config = dict(
    experts_per_token=2,
    d_shared_expert=0,
    balance_bias=False,
    vocab_size=8192,
    dataset='wikipedia_en',
)
Below are experts of layer 9 (counted from 0) of a mixture-of-experts language model. Rows are named router (the router's row for the expert) and show model dimensions 0-127. Each number is 500 + 40 x the weight over its row's rms, rounded and kept within 0 to 999. Numbers have three digits each.
Before each expert's rows: a language model's description of what the expert responds to. This comes from a sample of Wikipedia text that the model never trained on.

# expert 26
It responds to: Consonant clusters and short pieces inside the middle of longer words, such as st in seamstress, sp in perspective, ic in inefficiency.
router:529439481588431537486491483507518555533482427478529473527462439467549483537451500545539499424480434506514555506574411513511543452572531516478478507460490464437409523516496430533474463511478508549618541492465467529495426492488494449539537459507493483573446482517547522474540448471485532527536522557455536476476437532442504444517475450515457520494488542487479501498441512447520513458513

# expert 19
It responds to: Nouns for people's roles, relatives and organizations after the, a or his, e.g. player, father, Speaker, University, Army.
router:529526517510564499492485472539436464522465522505469487556509479520446560478535463473504483574461526544519467538496525523493414477530468523557503484469506541589533442531494475563512495467583507500627474517442531538514472531521558484467436500518506514484536494495500522477483589500529569452497467468441546475490456492563417521565455498514424538406558474491482519566492455498499574533469

# expert 10
It responds to: Digits inside years and dates, especially the 9 and 0 after a leading 1 or 2, as in 1990, 2015, 1956.
router:466505536447465552495460535499462519508529528453513545530556474562498545513524503584505514494582503460552463462456510531527512554520422454498573502495503520487534554593504479467450493448501562496455403456574550443469480479559441487514428473491485527447462534513459502530503515486446462435533547433552465492538506472447470467605563498461550461504514491495544524510523494513460486552452

# expert 6
It responds to: Ordinal and cardinal number words and digits, mostly in sports seasons and rounds, such as first time, second round, three.
router:433408513494488440510502531541454464544517525441479446535491459506491492526457503456469441530502536505563416486419484483455487517471482471541472441570460405468466514519508447430516469530478470476512506499533516519533456495565471422621449492401514446547597515460484476491476505501546534525548542527486509486501521492529451449507469516473465509479518514505529468507522432542473467543425

# expert 25
It responds to: Final digits of years and date words in historical prose and tables, such as 1945, 1913, 2025, plus month names like November, June.
router:504570511576534545488520533513505455628512565530487565476466495467523556536481484509486462467523504463469476525524568535520508488473502502534453471458450597467517516506513450494595464511475490537468503481514495489462457556530516511558468480523505499516488477412605450561558446516430466443511493430494463463532546503468454488547506575429494497478513460438457465523488478539560446508472

# expert 29
It responds to: Line breaks in infobox-style lists, table rows and before headings, such as after Area code lines or before "- Occupation".
router:502470553482559534533515577420567432525548497426487499470536472471453485584540484501459487551495561469560532429524462503462441486462471460512455479577491487579519521483501496462538532518457472443529521461547493519552573524550505434528570575490456507528540554487457539561523553439495492459532486526500463453482503561515515513503447475532496513526465493527550538509456503554532413529545

# expert 22
It responds to: Opening capitalised syllable of foreign personal or place names, often Spanish or Romance, such as Ri in Riascos, Pa in Pavel, Ro.
router:550490439484487415441468463506506447436553466547532501558532589505486464502457504524568511507476478523546471446476482510451469547468488539446535527568524532536545493555533436555486476467494480514525542504453451461524546456541494606483584485502442587486483518554460458540529558509481554510563498472546519540518480486516493525541569530507502428557478503435475538461549504486493472425490

# expert 42
It responds to: Syllables of South Asian, East Asian and Central Asian names, often after K or initials, such as Kajal, Jin, Yogyakarta, Abubakar.
router:558468518455465468482515449522539538458438537575470474529489521541575508508502519544489501469469563520491483478476500448521509443520540430520556570486505491561555537493580505542501474533455487551582460472454496504474568486452464416493533428570471496454436530547442536538478506476441532517548464447524507510456506513474490433511552484511509489552505442528560415527506448494529424557532

# expert 44
It responds to: Adjectives and adjective-forming word pieces, such as local, national, large, similar, and stems before -ly or -ity like physical, random.
router:499546410489481521444550564514438522456529529412480493451571475517526442539487510535495509549514418534445485484466485442509503524537581486520482443560529446435510521504452491612530451542456460480440523476527491536489480475482488498521441533478506408559523507456483490452495514503482528498525484569520492529488536471543482444477564487425487448495464584485488506514486552464542476445425

# expert 32
It responds to: Nouns naming a kind of place after a proper name, such as Street, River, County, District, School, Park, Stadium.
router:536527493499493531538525535507471445433400475446466440522491521518504528573493449535467463457426519477547481542519534468505426557531416564497496494522493536523531596513453508477523484476521512460495421527456448583483481542487557439484455475489556499464501539511547506495509444410560548451425511412509476533544540454509480466504476483498470467505574457496492497424454482527462496485513

# expert 5
It responds to: Digits and thousands commas in the middle of large numbers in tables and statistics, such as 165,904, 103,436 and appearance counts.
router:541445532519438547511480551485508413520557502459503529501472446502494545535460529466459525457515513450560447448470539454501589494552441548503491492514444557442511541493466504533523468467444443453469520521554569468508450547515492447507473446547550561445528528447449460458437446468452521557552492521577527474555499469486507433512487491479522478595546533564561482504480478487511495466528

# expert 2
It responds to: Forms of be and have, plus not, did, would, after a subject in narrative prose, such as was, is, had been.
router:448461490477502480479432528509501485531569530449475530445465450512506442399584569473511522493486583482527499535479443480455598538460502483532493435486515442512449442510467441529510526546473528426529529534446440493539486553516571508482486471520518488421472478470533486506494463469506448497480542435508548436469518482481462509443426453461553436489478478519569538536469500475552543463460

# expert 31
It responds to: First digit of a number, mostly 1 or 2 opening years, times and measurements, e.g. born '1'981, May '2'022, '1':48.
router:484467469535425553481494460435459469512528495442525559536444461503488533526434475482518507456511487420439538558515551513448551504449472559447524482541533519461477456506505493454476497443488489528515491427437460435508479496464584467525446484527545447528520472465473523581494446457526537481540543507533557460487554544504551440502567486548516481530536473451510510539540470488405436584530

# expert 28
It responds to: Field names at the start of infobox or list lines, such as Born, Preceded, Succeeded, Coordinates, Website, Type, Weight.
router:489426597558429516426548434499505450473504497460511517525480473484534471474553422506462515542565504463549534484463557576495486444513482510553507546492491501468583513495542523498521503493523497422475437533531504452516513503529465555513503488520566537584522526533598522527533511424489547540512513497480471486470466425550517530551454482531572504520536457585499546460468555448499453484494

# expert 0
It responds to: Words introducing a role, name or comparison in biographies and lists, such as as, such (as), became, named, appointed, known.
router:504468511467511520480538512521489517533480466477430585523460470474522526464424485443389407568496586450519512481455544506527501448532488530534557463490473478471572507481441472516512467547451483529428509503451523453505470510511497490448491550467433482517539505477485480476481507454499568519518463528524561433488464496420515400417477439501533442487549503529487579483457573503518518532491

# expert 17
It responds to: Short syllable pieces inside foreign or uncommon proper names, mostly vowel endings like i, a, e, ti, ni, as in Moti, Mitsubishi.
router:543516369530569500527432504507461514518430469491452504499545492461574547520453460516512532499473492589543523515544548515506445585548424492560496574529506525483509493555475516499514492548447447424500464531601552530539483453451506470495505410491556483516522510564477452504502543553507507562497587491484523526471436518486505498537530513523440452481489508520538542517501471550467516508508

# expert 34
It responds to: Verb stems before an inflection, apostrophes in contractions and possessives in titles, and some year digits, such as involv, It's, Lester's.
router:500546536497437562458486551493463494488476518467497535517531442435555592516455445516490445509574511491489560485466490454521501530505461502574578444511514539420454494482503503444507521460484505434436463545473523546573447469486411504478478481522461514453486500430468461473485494494468539556552515445535545456496521455506448471577464514422553458510565536469524539485521453473512564485563

# expert 23
It responds to: Word-internal fragments of unusual proper names, especially Latin species binomials and foreign person or place names, e.g. Helio'th'ryx, 'St'. Helens.
router:542517529536507477506561487518488519436498463496460486588442568501488468444444526518563445509470473429524511471492488488533460434463496498499521485511434510508555492491522553484491529486535544456485589546490425535451567532522485474473550474487497485481539504528488492471437478576498542388544523558449530551466517549578440522506481467516489468554417533509517423445463454502543513590512

# expert 15
It responds to: Wiki heading markers ==, list dashes, table pipes, and capitalized institution words opening names, e.g. ==See also==, National, Social, UEFA.
router:376548527416565540480561548501560472492540522485554463500467516570458492557494507563508513565489475481465495519586489491541542452455426448510463547535450592508504464561512491462587539502552459494445516541491540524511478485514555487571503509465506504519527511549524518500471555498508524491461511538527493562559516472504572526468471537399497558484517527502538457520484525508490544533554

# expert 47
It responds to: Lone spaces and word-initial pieces such as s, dis, con, re, bio, whose word continues next, e.g. 's'acred, 'dis'appointed.
router:526510493448533507463404430476501477519556592503505517435535501489488458464429525488538551499466473471449555458501414464455449450463516553505497522467563501487481585512457596586480477508510554570468452510507520450558524428526469530480499479573537540525424544512464462562473480548467426512465530509488526531460512535511451478469570483492508505502485531520475522518570451462492491483519